Experts of a small language model.
Size: 18 layers, vocabulary 14696, 54.4M parameters.
Experts: 32 GELU neurons an expert, 8 picks a token.
Training: a variant of Muon for the experts, 780M tokens, 5949 steps.
Below are experts of layer 5 (counted from 0) of a mixture-of-experts language model. Rows are named router (the router's row for the expert) and show model dimensions 0-159. Each number is 50 + 15 x the weight over its row's rms, rounded and kept within 0 to 99.
After each expert's rows: "comes before" lists some tokens at least twice as common just after its tokens as in all text. This comes from a sample of Wikipedia text that the model never trained on. Tokens count by the router's weight.

# expert 191
router:25 51 46 40 39 40 24 60 35 53 46 26 23 72 48 09 52 45 72 58 55 43 48 62 83 41 47 50 41 53 53 47 49 63 44 23 50 51 59 52 44 53 68 36 64 28 32 33 21 73 31 21 52 29 50 45 49 44 64 35 33 43 50 41 50 52 56 42 62 56 50 54 58 59 76 65 50 39 47 53 52 48 28 31 61 32 46 39 24 83 51 77 47 66 52 85 42 51 38 75 39 61 44 70 55 45 26 31 43 49 65 58 64 27 45 53 46 55 64 60 50 46 45 59 65 55 42 43 46 64 54 50 68 54 66 64 59 49 82 36 44 47 30 42 28 32 92 62 34 56 26 50 68 00 73 64 39 48 36 55
comes before: " |", ",", ")", ".", "–", ";"

# expert 238
router:41 27 41 44 62 29 49 67 02 59 37 46 60 59 46 50 52 50 60 85 55 44 50 53 58 54 52 53 55 52 53 39 61 57 41 63 21 52 68 72 34 50 69 39 32 66 45 37 61 34 66 43 48 23 51 33 34 67 59 39 83 73 66 54 49 30 71 88 37 55 62 43 36 52 54 55 44 62 57 21 41 70 41 67 59 55 71 51 30 39 76 64 45 38 53 59 49 60 40 34 49 46 29 41 36 35 31 58 41 29 66 15 78 71 69 19 52 52 52 81 42 53 26 60 62 47 64 41 40 29 25 62 68 44 34 54 46 54 49 63 48 65 48 39 64 45 40 70 41 50 51 54 20 78 34 56 29 44 35 29
comes before: " |", ".", "–", ",", "°", ";"

# expert 161
router:40 67 40 30 22 28 69 52 32 55 62 51 44 40 06 25 56 50 57 39 55 60 44 41 38 51 41 63 57 36 38 58 44 33 33 47 48 43 70 66 18 69 48 45 61 34 44 55 33 55 33 43 51 59 78 77 47 48 63 60 49 53 56 34 68 48 64 35 39 62 53 26 33 56 50 52 41 23 05 52 48 53 41 52 55 66 70 53 65 37 21 30 40 56 78 65 56 48 71 31 44 17 29 54 52 58 80 54 48 55 72 47 59 56 37 54 48 58 41 15 53 51 53 45 81 48 22 44 75 49 39 77 64 40 46 65 61 57 59 29 53 32 51 57 52 79 64 42 92 50 67 40 47 41 30 55 28 44 52 54
comes before: "\n", " The", " |", " He", " In", " It"

# expert 173
router:52 78 99 51 74 45 42 29 51 50 61 14 16 60 43 42 23 43 44 77 73 59 51 68 41 37 53 48 56 63 33 43 34 56 44 48 59 52 36 59 63 71 45 55 43 70 58 46 69 47 42 24 28 56 29 38 55 64 43 44 53 29 51 59 74 32 58 40 67 68 45 64 36 65 71 57 56 25 62 50 39 35 24 44 22 31 39 41 23 59 38 52 65 41 60 56 56 64 47 57 63 47 50 28 56 74 74 60 43 48 30 56 55 35 76 43 57 70 77 71 45 29 47 50 50 56 47 34 65 63 61 80 52 39 54 55 18 52 57 55 49 43 64 39 33 61 61 17 30 59 44 38 46 21 45 70 67 54 58 37
comes before: " ", " —", " W", " Goals", " \"", " ."

# expert 245
router:27 63 44 56 66 55 51 24 80 27 39 31 75 59 65 66 36 58 51 39 46 68 41 49 52 54 44 34 69 30 76 57 39 36 10 39 49 71 37 47 59 34 43 33 40 65 36 55 63 40 50 56 52 46 47 60 66 75 54 71 27 40 73 53 82 52 57 58 35 38 39 59 44 45 45 76 34 42 56 48 70 64 35 56 63 45 18 51 46 49 44 51 52 19 84 21 48 55 52 60 60 21 59 74 51 55 32 58 74 29 65 49 79 39 82 46 63 50 62 20 62 51 46 39 33 53 40 59 52 53 78 77 21 42 38 63 47 45 46 43 57 43 61 42 49 37 72 63 67 63 63 36 31 67 62 36 64 69 58 51
comes before: "1", "2", "3", "4", "5", " |"

# expert 14
router:42 69 63 75 34 57 38 47 58 73 54 32 58 75 24 26 55 43 51 49 50 40 36 45 46 54 44 56 35 57 81 50 39 66 36 58 30 61 50 51 55 50 59 54 61 46 49 45 24 63 58 44 43 72 84 51 41 65 50 58 35 72 60 65 66 29 35 58 53 57 43 49 77 49 75 52 64 54 45 20 45 44 48 21 63 31 46 54 37 65 23 61 35 36 81 33 34 55 47 79 34 35 49 57 37 54 37 68 73 51 75 32 57 60 62 69 42 51 61 72 24 46 23 48 36 44 45 64 33 25 60 47 39 57 23 58 44 41 50 58 52 52 35 42 28 67 37 61 83 28 66 27 39 18 62 35 40 83 31 32
comes before: ",", ".", " in", " (", " and", " of"

# expert 121
router:85 33 68 76 70 83 41 55 52 35 65 64 53 02 59 90 34 64 65 75 48 47 51 60 47 72 59 41 54 58 55 47 25 58 50 66 45 59 55 53 56 76 63 59 27 56 73 62 46 46 64 72 43 52 39 27 52 58 40 37 51 37 43 50 17 66 61 66 64 57 62 45 56 42 72 54 54 68 53 36 46 76 48 52 66 45 37 56 53 45 79 54 55 47 52 51 53 69 61 42 59 30 46 48 52 65 15 66 39 74 46 68 59 66 17 56 64 34 27 13 54 45 55 43 61 47 38 74 74 44 33 75 46 41 40 49 51 65 33 61 59 54 75 48 47 51 39 57 41 58 41 55 38 49 13 52 56 25 58 40
comes before: "0", "9", "8", "–", "5", "6"

# expert 46
router:75 30 63 35 51 53 33 58 57 49 50 55 34 59 51 87 60 70 84 56 49 56 29 65 67 75 59 64 32 26 75 57 67 42 61 82 48 50 53 34 62 56 29 52 45 61 86 51 59 81 48 35 47 62 56 60 49 35 65 62 52 42 57 24 19 66 68 79 51 42 55 57 68 48 67 45 40 55 33 53 51 28 67 50 57 23 29 47 55 43 65 53 99 19 52 50 62 39 62 30 58 27 58 38 66 49 40 65 36 68 51 57 44 49 35 52 66 64 76 48 42 55 36 55 70 45 40 53 66 56 19 46 43 47 53 55 60 67 30 72 71 68 58 43 43 44 31 42 27 59 62 43 48 44 29 49 59 29 57 40
comes before: "0", "9", "8", "5", "6", "3"

# expert 39
router:71 36 51 49 51 54 54 63 64 45 64 52 50 67 49 37 48 59 51 32 77 58 41 35 80 57 39 80 42 23 45 52 72 43 27 40 57 72 55 44 57 49 40 43 79 53 56 31 50 38 60 73 47 87 85 63 31 39 69 75 39 31 73 62 83 61 56 50 52 62 71 42 68 38 35 33 41 29 58 59 49 82 36 21 29 31 28 69 56 36 44 27 38 53 40 50 50 34 54 44 58 27 40 43 49 73 68 57 50 42 42 64 40 50 62 58 59 62 64 73 63 74 38 32 66 54 36 30 29 39 53 80 55 45 37 41 63 47 59 45 28 46 44 59 44 70 25 54 31 60 67 58 30 39 28 61 24 55 42 66
comes before: "\n", " The", " He", " In", " It", "-"

# expert 88
router:56 39 53 46 71 32 64 53 37 62 41 64 34 33 58 32 61 50 40 62 61 38 56 49 38 57 36 62 40 57 28 52 33 33 63 67 49 75 48 46 58 16 38 54 62 54 58 27 38 35 27 30 63 44 63 53 53 69 32 37 45 27 53 39 24 57 19 52 46 30 76 52 54 47 61 51 42 41 65 38 39 31 64 36 36 78 75 40 33 62 61 43 32 65 64 41 53 82 46 43 57 46 64 67 64 61 21 65 22 74 44 70 53 49 40 36 66 51 35 13 77 64 56 54 70 61 65 50 51 72 60 27 32 42 67 52 42 51 66 20 51 58 38 61 66 22 39 18 40 57 50 51 59 35 29 10 57 38 41 51
comes before: "6", "7", "5", "4", "8", "3"

# expert 136
router:28 28 63 60 54 66 51 61 50 31 53 59 46 40 57 45 61 34 48 33 43 48 43 54 31 52 35 40 54 53 39 44 31 48 55 85 63 74 33 33 43 19 70 51 60 71 51 58 37 36 52 63 64 16 60 32 48 59 48 77 36 36 57 31 42 60 19 56 31 35 64 27 60 42 64 51 46 48 66 24 46 49 43 63 53 57 52 47 20 76 34 55 44 35 58 76 54 36 62 32 50 56 53 27 54 45 47 59 49 74 26 56 59 41 22 31 66 34 39 38 54 67 57 40 63 61 62 64 22 35 46 50 56 60 79 41 67 38 55 26 37 38 40 42 69 59 50 10 55 54 52 94 73 54 16 48 59 39 19 59
comes before: "1", "7", "8", "9", "6", "2"

# expert 99
router:53 40 51 49 53 62 29 49 75 74 51 59 42 35 43 34 44 54 60 62 48 28 49 39 41 63 65 30 84 85 48 64 53 62 58 55 42 71 57 39 81 09 60 55 37 36 36 56 58 50 19 65 29 57 27 57 55 43 75 77 73 59 29 54 38 65 65 68 64 64 44 48 46 44 61 44 35 67 33 18 57 57 33 59 29 43 43 42 58 51 60 50 25 48 68 49 49 28 57 40 39 73 68 24 61 36 47 65 40 40 60 45 40 80 77 49 41 28 52 25 57 71 82 61 73 59 46 53 46 39 61 34 67 30 43 63 22 27 59 33 53 50 61 51 76 44 44 60 45 57 68 67 42 67 36 31 30 53 55 46
comes before: " ", "–", "N", " Olympics", "ington", " life"

# expert 252
router:53 58 60 74 35 53 61 60 40 60 59 73 35 60 51 59 75 68 43 21 66 61 61 16 45 59 55 80 49 34 43 39 56 71 47 56 46 53 48 62 26 34 33 47 47 56 61 39 71 50 68 50 63 54 81 70 42 46 75 48 39 24 63 53 53 85 64 41 28 36 64 40 52 43 56 54 37 35 52 72 70 66 51 58 32 20 32 58 66 43 40 49 48 54 47 74 76 62 68 38 58 36 35 64 26 63 64 56 35 32 51 67 40 21 30 41 67 40 50 56 62 62 61 36 47 45 56 32 64 33 41 70 49 36 31 40 53 61 61 64 83 54 59 43 82 78 29 60 33 64 57 38 30 43 22 62 76 65 36 58
comes before: "\n", " The", " He", "5", " In", "0"

# expert 109
router:53 64 45 60 63 53 54 53 68 54 57 38 61 68 62 48 74 28 41 69 64 63 28 48 55 59 50 45 26 39 95 66 66 68 40 50 46 55 60 37 54 80 72 61 92 36 42 54 63 41 54 51 43 66 57 67 82 66 65 83 49 62 51 44 59 46 47 74 49 68 50 55 82 51 36 63 53 54 61 34 40 28 77 52 48 28 35 46 79 26 44 61 45 50 76 39 51 50 39 39 52 57 69 55 37 60 38 50 60 47 62 79 64 60 56 60 53 46 61 47 35 47 31 34 47 52 34 62 21 44 53 56 84 42 34 59 64 50 61 45 25 55 47 40 40 70 60 71 88 52 61 32 36 24 37 40 51 36 14 40
comes before: ",", ".", " of", " (", " in", " and"

# expert 206
router:45 27 49 63 59 58 37 41 71 70 54 43 28 54 42 55 39 50 71 50 44 66 50 53 31 51 38 47 58 45 37 43 56 52 73 61 41 54 61 22 77 12 65 44 49 56 48 68 54 66 46 34 47 65 55 62 66 32 44 63 31 43 41 44 57 78 55 55 52 73 76 25 31 25 92 40 36 56 55 34 65 50 38 62 21 50 46 45 38 58 40 29 84 16 43 44 51 60 31 44 57 62 65 25 55 54 72 83 32 64 44 49 34 64 43 37 61 62 39 38 57 59 69 39 86 54 40 49 51 61 54 36 33 36 70 49 48 53 35 48 76 48 70 33 56 46 49 23 46 59 38 22 69 68 72 21 47 54 74 38
comes before: "9", "0", "8", "–", "5", "6"

# expert 30
router:11 49 25 61 57 57 44 54 55 29 46 38 19 40 67 12 59 43 46 63 61 20 49 36 28 35 44 34 40 48 46 55 46 43 54 52 61 76 46 25 36 45 53 43 64 58 42 44 42 38 29 35 47 26 38 53 57 47 48 52 60 30 43 53 74 62 44 54 54 39 50 49 63 50 54 75 54 30 35 75 54 50 44 66 24 58 62 35 51 55 26 48 39 78 54 31 60 44 57 39 67 25 67 42 36 27 35 43 29 68 56 75 37 42 54 36 53 28 18 44 75 65 58 36 54 56 70 56 29 67 76 46 04 44 75 43 68 49 39 32 65 47 25 42 43 37 71 31 41 69 41 47 65 56 39 32 82 58 49 46
comes before: "0", "1", "4", "8", "6", "5"

# expert 160
router:34 52 73 65 58 71 59 33 37 60 57 48 30 42 28 49 62 33 65 49 35 20 41 76 42 59 40 41 31 19 60 81 54 62 46 57 00 24 36 51 56 41 49 46 36 45 64 30 42 56 48 65 62 31 45 25 52 46 80 50 45 73 52 72 62 75 59 57 33 52 69 51 24 64 41 49 47 51 49 28 40 56 29 43 78 34 48 58 23 10 42 67 42 61 34 62 39 43 43 49 59 55 42 56 45 70 35 80 39 51 31 26 48 47 54 60 41 62 52 64 57 57 61 53 38 60 80 41 47 40 64 40 64 53 70 60 62 36 51 33 21 46 31 38 38 30 57 47 38 66 78 60 41 48 53 76 53 35 37 46
comes before: "1", "2", "8", "7", "6", "ed"

# expert 143
router:40 30 61 72 42 61 62 32 54 57 63 65 69 67 27 79 44 53 38 31 41 64 39 53 55 46 56 86 53 18 26 56 19 46 64 31 50 62 57 49 84 70 61 54 15 60 72 51 58 56 36 47 39 28 27 45 17 28 30 55 53 47 16 71 57 46 49 36 44 57 33 44 47 72 49 38 44 71 52 57 63 64 43 56 61 42 59 42 78 66 71 54 42 63 74 16 42 36 56 54 54 59 59 54 41 49 36 33 44 52 62 72 66 57 67 41 36 45 72 42 61 58 42 68 54 38 48 39 25 37 51 57 36 48 64 50 36 43 53 79 61 53 64 47 59 78 34 46 68 65 62 68 60 83 64 68 46 33 69 47
comes before: " the", " ", " a", " his", " an", " their"

# expert 71
router:86 61 32 40 62 36 27 53 64 77 54 25 56 34 48 25 37 51 64 35 49 37 45 51 60 54 33 40 55 52 77 66 41 43 52 36 49 26 39 46 55 46 26 54 75 97 45 58 54 73 77 61 38 63 77 67 58 56 21 45 47 37 71 41 75 17 56 34 36 69 53 25 49 56 29 57 57 45 67 59 34 50 48 66 31 32 31 42 49 68 72 34 55 33 30 48 39 54 30 29 57 42 59 63 72 66 28 62 40 49 25 69 51 31 60 56 54 72 33 37 41 54 45 35 56 62 78 60 53 56 63 55 18 41 54 71 53 43 45 40 42 35 56 32 69 34 68 46 72 51 55 45 67 64 60 49 42 66 64 47
comes before: "1", "2", "3", "4", "5", "6"

# expert 144
router:71 62 37 29 20 46 98 33 27 40 70 47 60 69 39 63 66 36 53 60 43 64 46 35 50 77 67 48 78 29 62 46 14 51 46 40 48 42 41 57 54 69 23 44 53 27 66 94 66 59 75 33 57 29 43 42 51 48 49 67 35 48 52 45 44 76 37 52 46 58 53 41 58 40 60 74 57 51 69 47 61 65 56 55 26 50 32 66 49 42 46 52 36 49 47 28 63 62 59 34 50 62 53 49 33 61 80 33 47 31 54 34 77 24 40 42 71 36 09 41 48 46 75 44 61 45 49 23 63 75 54 60 44 42 41 58 42 37 51 39 71 46 62 48 59 49 45 60 63 60 58 53 73 60 23 55 37 75 41 43
comes before: " ", " \"", " The", " A", " Animalia", " UTC"

# expert 62
router:76 47 52 28 22 11 40 35 50 69 38 41 56 68 50 56 34 28 32 76 57 72 48 53 44 59 59 32 57 53 39 50 47 70 44 54 31 68 20 48 58 69 70 31 36 46 42 59 65 75 48 25 31 45 43 40 45 40 53 70 29 68 50 57 76 61 18 59 68 53 48 35 38 35 65 52 63 84 62 55 58 45 48 11 63 43 77 61 50 61 45 48 55 30 69 51 69 44 57 43 58 68 53 45 45 36 33 66 41 13 69 52 22 50 63 46 72 54 54 62 48 48 41 39 43 53 51 68 40 23 64 49 53 48 39 72 65 34 56 57 57 38 55 44 50 42 68 65 59 47 78 38 19 40 55 66 59 37 10 38
comes before: ",", " of", ".", " in", " and", " for"

# expert 126
router:26 57 64 53 37 62 72 51 44 64 75 60 23 63 53 50 73 85 28 31 62 44 43 48 64 44 50 59 52 42 41 55 63 52 41 42 42 43 39 54 34 33 44 44 49 59 73 41 68 74 46 53 70 80 61 61 31 49 79 58 25 36 69 53 67 69 50 38 43 36 84 28 90 38 56 18 30 36 56 75 60 72 43 34 31 45 39 53 31 15 40 54 36 48 37 63 64 52 34 34 68 57 63 62 49 60 70 53 19 51 56 67 55 68 48 82 48 34 66 44 60 56 60 32 70 46 44 17 53 49 46 68 54 37 41 55 61 37 51 44 48 49 76 41 52 59 23 44 36 52 65 43 23 55 35 63 63 64 41 60
comes before: "\n", " The", " He", " In", " It", "5"

# expert 213
router:38 45 55 48 51 48 27 40 74 50 51 42 30 56 69 31 59 52 45 62 36 54 60 78 47 58 56 34 31 72 39 57 30 57 51 44 42 47 57 76 56 35 63 47 35 37 45 22 62 42 61 40 60 25 50 62 72 51 44 28 43 66 49 67 46 35 72 47 72 47 50 63 50 80 58 38 44 45 75 51 57 65 32 52 34 59 67 40 08 50 53 67 55 64 37 67 76 24 41 33 68 46 61 65 39 62 44 16 62 33 59 56 24 45 80 61 49 68 38 63 52 64 60 48 62 66 20 45 44 57 55 21 65 35 79 62 49 50 52 62 31 45 13 59 33 66 90 28 60 38 60 41 32 29 57 60 75 45 60 45
comes before: " ", "\n", " —", " —;", " MPC", " −"

# expert 116
router:29 51 41 60 87 89 69 65 49 44 67 38 68 60 64 51 36 37 49 45 55 63 42 18 23 47 49 45 77 20 26 43 36 43 47 43 46 31 76 33 60 57 49 35 29 35 41 31 46 39 47 53 43 29 37 70 41 61 45 52 60 49 44 53 45 33 66 38 56 53 85 54 53 78 39 40 56 71 72 90 63 49 46 59 49 78 58 41 51 49 71 81 51 52 77 25 42 58 68 27 36 55 66 63 56 43 73 37 36 29 65 62 28 48 60 37 39 45 65 51 55 62 40 61 62 36 37 52 33 72 17 42 49 47 50 66 60 48 53 46 62 35 82 30 42 59 55 32 45 47 60 48 61 44 45 82 58 64 64 50
comes before: " the", " ", " a", " his", " an", " their"

# expert 20
router:84 62 47 52 45 62 63 46 27 44 55 39 57 58 60 31 54 73 62 57 56 51 50 24 45 52 61 59 44 52 64 37 38 27 38 26 62 29 43 30 49 61 24 37 45 42 70 57 27 68 67 42 48 76 16 57 41 56 88 46 39 23 38 62 20 83 68 35 36 66 56 39 52 57 74 62 44 37 54 55 66 59 77 29 31 69 36 38 20 48 26 58 56 60 38 52 66 68 43 45 32 51 47 61 41 51 63 37 53 26 66 23 67 31 38 44 44 32 28 67 55 54 55 47 58 58 68 45 81 74 57 68 45 56 47 67 72 45 32 47 48 37 78 56 42 35 42 57 37 22 61 49 71 53 27 62 48 65 47 48
comes before: " ", ":", " \"", " B", " L", " MF"

# expert 96
router:37 24 29 50 70 19 54 41 67 58 62 49 67 65 47 31 60 33 46 49 13 66 40 69 67 68 56 58 66 55 53 40 63 48 52 49 52 54 66 74 59 54 28 34 34 42 36 35 68 50 60 42 28 90 60 20 66 36 70 72 32 25 50 68 57 60 69 59 42 67 49 69 66 23 58 30 40 48 65 73 58 62 66 43 40 37 48 46 69 33 64 74 56 70 38 77 68 39 49 34 56 32 46 58 68 65 37 26 36 42 44 47 56 46 70 33 70 44 46 61 47 71 57 59 59 53 52 61 72 29 50 88 63 26 45 45 72 55 29 37 65 39 66 46 57 48 65 40 54 63 62 57 54 63 55 60 76 78 59 39
comes before: " the", " ", " a", " his", " their", " its"

# expert 2
router:65 46 30 44 55 82 41 44 50 55 60 57 50 70 53 37 50 54 63 86 45 67 40 26 49 64 60 68 49 48 54 69 08 80 67 33 63 57 70 39 63 74 49 47 54 53 28 34 53 57 30 47 48 23 47 69 47 36 17 47 51 32 51 70 30 56 83 60 61 63 67 59 50 48 41 67 43 71 53 57 53 50 43 67 75 53 40 53 98 44 55 75 63 41 56 42 49 56 62 40 39 52 55 53 45 50 65 39 39 40 27 44 44 19 67 35 57 62 62 75 27 42 69 54 56 53 41 77 48 43 42 29 54 67 69 67 27 41 70 35 54 40 41 51 20 43 32 21 47 59 38 58 35 60 63 38 19 35 46 50
comes before: " ", " the", " addition", " his", " office", " order"

# expert 101
router:51 41 34 55 45 40 57 38 58 57 43 62 92 59 62 41 47 39 29 64 54 70 54 23 55 43 49 28 48 55 38 38 71 48 30 81 44 64 44 65 53 54 56 72 49 35 45 52 55 77 21 40 71 43 55 64 61 57 48 43 62 67 33 70 89 53 25 78 84 54 12 43 43 51 79 48 40 42 49 54 62 38 50 42 88 39 70 47 41 47 20 39 64 53 65 53 53 51 78 37 50 66 60 60 38 59 22 74 78 54 47 53 62 54 39 63 50 64 76 60 58 35 25 56 25 49 38 54 43 46 72 63 64 37 38 50 42 45 53 48 64 46 36 24 51 24 57 72 72 55 47 61 62 32 45 75 68 40 44 43
comes before: ".", " of", ",", " |", " in", " and"

# expert 93
router:38 65 28 47 41 21 64 19 26 46 54 29 45 37 20 66 75 54 45 34 37 52 58 53 72 58 54 45 54 48 63 65 62 49 62 48 46 39 39 65 39 51 39 36 78 43 43 81 55 42 53 28 56 51 30 61 37 46 24 53 43 54 29 48 59 72 09 34 52 50 79 47 22 41 30 31 40 18 44 54 45 39 62 70 44 27 63 66 61 48 43 42 22 37 38 41 69 46 13 42 48 77 31 20 61 49 78 48 52 61 78 39 69 40 58 57 51 35 63 51 41 43 70 42 59 53 48 17 74 58 55 57 42 44 36 61 54 59 61 43 68 38 45 49 47 69 50 52 53 42 55 29 83 62 31 40 30 44 62 41
comes before: " ", " The", " \"", " A", " W", " —;"

# expert 59
router:43 60 73 32 68 71 77 56 72 69 48 42 58 35 56 27 27 48 28 45 56 36 40 62 44 58 74 64 24 32 62 30 70 52 69 37 27 78 64 53 33 51 51 45 48 64 74 41 59 25 41 57 64 34 74 57 76 45 52 35 54 52 57 33 50 45 60 26 74 51 42 29 53 85 75 86 34 49 49 67 46 52 42 50 70 51 64 36 71 50 64 37 82 26 60 61 41 73 40 45 58 60 40 57 46 53 59 50 64 58 46 52 31 23 56 44 50 35 46 52 52 52 58 36 44 33 53 76 29 37 80 37 66 56 45 61 45 71 26 44 83 49 39 54 58 22 56 68 53 41 54 57 44 65 40 72 40 67 78 57
comes before: "\n", "2", "1", "==", " The", "In"

# expert 0
router:33 70 50 57 47 71 78 50 76 55 62 83 46 53 48 52 66 33 36 71 48 43 67 60 50 33 26 43 25 69 56 52 61 67 53 58 31 36 45 44 64 65 64 92 31 54 40 64 22 72 65 46 43 56 61 74 49 60 44 63 59 67 46 41 25 32 51 59 66 37 26 55 50 65 67 50 50 72 38 32 56 56 41 20 81 34 79 55 24 63 61 45 64 44 74 47 33 60 59 82 51 49 50 52 50 54 25 63 72 55 47 46 49 63 55 68 43 58 32 70 47 50 34 48 36 35 49 56 57 27 72 21 21 44 43 42 56 52 27 46 53 66 29 49 40 48 29 77 55 17 47 59 37 39 35 50 63 72 59 44
comes before: " of", " and", ",", " in", "ing", " for"

# expert 131
router:48 52 44 54 75 40 50 64 60 59 66 66 58 75 48 35 40 55 37 20 40 49 46 81 65 71 50 46 54 54 35 62 39 32 29 37 68 21 69 53 67 73 31 21 72 38 41 48 70 69 52 31 30 52 40 24 66 22 49 37 45 24 61 53 67 71 52 39 41 61 77 54 51 32 48 45 40 34 71 64 55 24 59 41 30 58 33 30 72 56 62 59 69 57 22 50 57 38 78 54 53 71 55 59 57 59 30 26 39 38 54 30 67 25 47 15 66 25 62 35 61 26 58 58 50 57 53 63 53 49 54 37 28 33 45 53 71 70 45 20 72 46 41 59 76 54 54 60 57 45 58 44 58 56 70 57 65 57 57 48
comes before: " the", " a", " his", " its", " their", " birth"

# expert 219
router:63 47 29 35 56 50 60 57 17 35 51 42 34 71 62 23 51 59 39 54 64 48 44 65 66 64 54 34 65 22 28 36 55 49 64 37 62 51 45 83 47 61 59 39 33 73 54 39 58 58 54 28 40 56 35 80 25 47 12 22 25 64 64 41 36 49 64 52 77 69 40 30 49 54 30 54 44 48 50 37 52 24 24 44 42 65 79 55 64 49 58 58 47 58 54 70 48 45 52 44 64 52 49 57 32 74 37 55 44 58 77 41 57 58 60 68 51 62 66 50 63 49 45 35 50 53 18 15 81 56 30 59 44 41 72 58 56 38 48 32 55 37 21 50 60 45 81 69 35 48 41 33 74 24 65 64 32 60 30 43
comes before: " |", ",", "–", ")", "\n", "."

# expert 85
router:56 41 62 62 47 53 40 80 87 35 38 50 30 60 63 62 35 60 46 52 52 70 43 56 65 61 62 34 36 54 70 61 68 38 74 62 24 33 43 77 63 74 54 72 40 60 60 35 70 71 60 48 57 54 27 41 53 39 51 48 48 34 37 58 54 45 73 67 34 74 54 60 70 26 68 35 42 52 52 54 62 63 54 49 72 46 24 37 20 46 63 54 67 24 63 68 56 76 64 56 73 99 58 55 69 81 41 66 70 60 53 67 54 49 63 71 57 55 56 59 60 74 62 53 42 64 33 63 63 49 51 42 73 58 52 76 53 63 37 86 70 44 66 31 44 43 53 53 19 41 62 51 48 48 37 56 56 71 49 56
comes before: "9", "0", "8", " |", "5", "–"

# expert 254
router:32 58 78 44 44 61 40 73 41 61 51 57 42 58 61 24 64 51 40 57 65 66 41 67 44 56 42 13 48 34 68 59 33 59 68 38 29 64 70 14 49 67 62 55 62 44 66 65 63 51 54 28 63 63 29 57 63 42 71 47 60 46 49 66 21 42 69 43 69 55 55 37 89 57 46 56 59 45 33 50 69 23 35 17 37 26 50 34 43 65 48 52 31 59 42 45 70 69 42 34 66 52 31 44 39 64 47 56 26 34 39 84 79 41 36 39 62 44 62 44 58 28 67 73 47 70 57 51 59 72 41 71 69 37 58 67 55 36 16 60 30 33 51 48 54 43 67 47 41 67 37 30 64 48 34 53 34 54 65 30
comes before: "-", "\n", "|", "The", "==", "==="

# expert 86
router:36 40 78 22 51 47 63 63 40 75 62 67 39 57 53 33 46 63 33 39 52 48 37 34 48 42 35 45 52 70 53 55 48 55 64 45 51 70 66 46 76 49 52 34 92 34 71 61 62 37 42 54 54 43 69 44 75 31 54 61 79 26 47 61 51 32 56 39 61 55 56 41 37 54 62 55 75 66 37 62 61 46 33 63 76 34 66 54 73 28 48 30 63 60 59 70 44 65 13 40 53 43 48 62 42 54 58 26 34 82 65 34 44 53 26 29 64 67 40 35 51 59 59 71 60 60 78 62 27 18 37 72 56 58 57 35 67 54 45 84 41 61 39 59 69 35 57 18 55 26 45 66 48 65 56 58 24 43 59 41
comes before: "\n", "|", "==", "-", "The", "==="

# expert 142
router:63 63 50 47 31 45 66 46 65 41 45 20 90 60 25 34 36 42 58 61 48 61 60 24 37 54 38 39 65 49 44 63 31 56 41 41 61 85 36 43 37 65 63 42 73 66 32 33 41 37 22 41 52 69 78 51 50 53 67 51 58 58 70 57 79 32 65 44 66 74 40 19 52 62 69 70 38 37 24 41 45 42 23 40 58 56 62 48 48 40 44 45 50 55 74 73 37 37 59 35 65 47 30 68 61 64 43 66 25 74 58 30 60 38 42 59 44 77 47 43 56 45 46 40 75 59 24 49 44 65 42 79 64 35 65 47 64 64 63 49 43 43 37 68 44 53 80 43 69 58 60 30 44 30 15 62 29 58 55 46
comes before: "\n", " |", " The", " In", " He", " It"

# expert 230
router:20 32 73 61 68 59 35 34 49 39 56 61 58 45 66 48 35 45 49 56 61 46 48 70 50 27 58 51 54 38 19 41 67 32 65 44 51 43 32 30 25 36 65 50 36 74 66 68 91 62 70 63 24 57 55 51 18 38 32 83 43 73 70 52 59 72 41 54 61 43 48 56 50 46 29 54 50 31 31 50 41 37 42 34 36 52 40 42 17 51 34 64 44 77 51 61 72 34 39 59 48 51 50 51 53 55 65 82 47 92 22 52 48 60 34 55 63 54 34 52 61 47 61 52 65 63 49 48 44 50 72 63 52 43 31 52 69 63 21 54 40 54 67 30 34 32 38 26 62 61 40 35 69 76 38 29 50 31 68 56
comes before: "1", "8", "0", "9", "7", "2"

# expert 175
router:30 77 87 46 61 34 56 52 65 58 25 65 42 60 57 47 30 46 62 75 44 52 62 51 53 44 41 47 49 63 69 63 37 60 49 53 35 39 45 59 32 53 52 54 18 41 25 81 50 90 51 53 56 63 50 63 40 60 57 26 41 71 39 40 57 45 33 54 67 62 43 26 58 48 77 57 63 44 16 46 46 66 71 25 76 43 75 50 26 67 68 61 29 68 37 70 34 46 23 68 40 36 39 46 48 45 38 50 53 83 68 45 27 55 38 51 46 79 58 64 44 49 18 66 68 38 64 45 24 43 72 60 60 41 35 67 72 53 64 60 57 50 32 42 47 35 54 79 48 50 53 66 54 36 78 50 73 43 55 44
comes before: " of", ",", ".", " in", " and", "ing"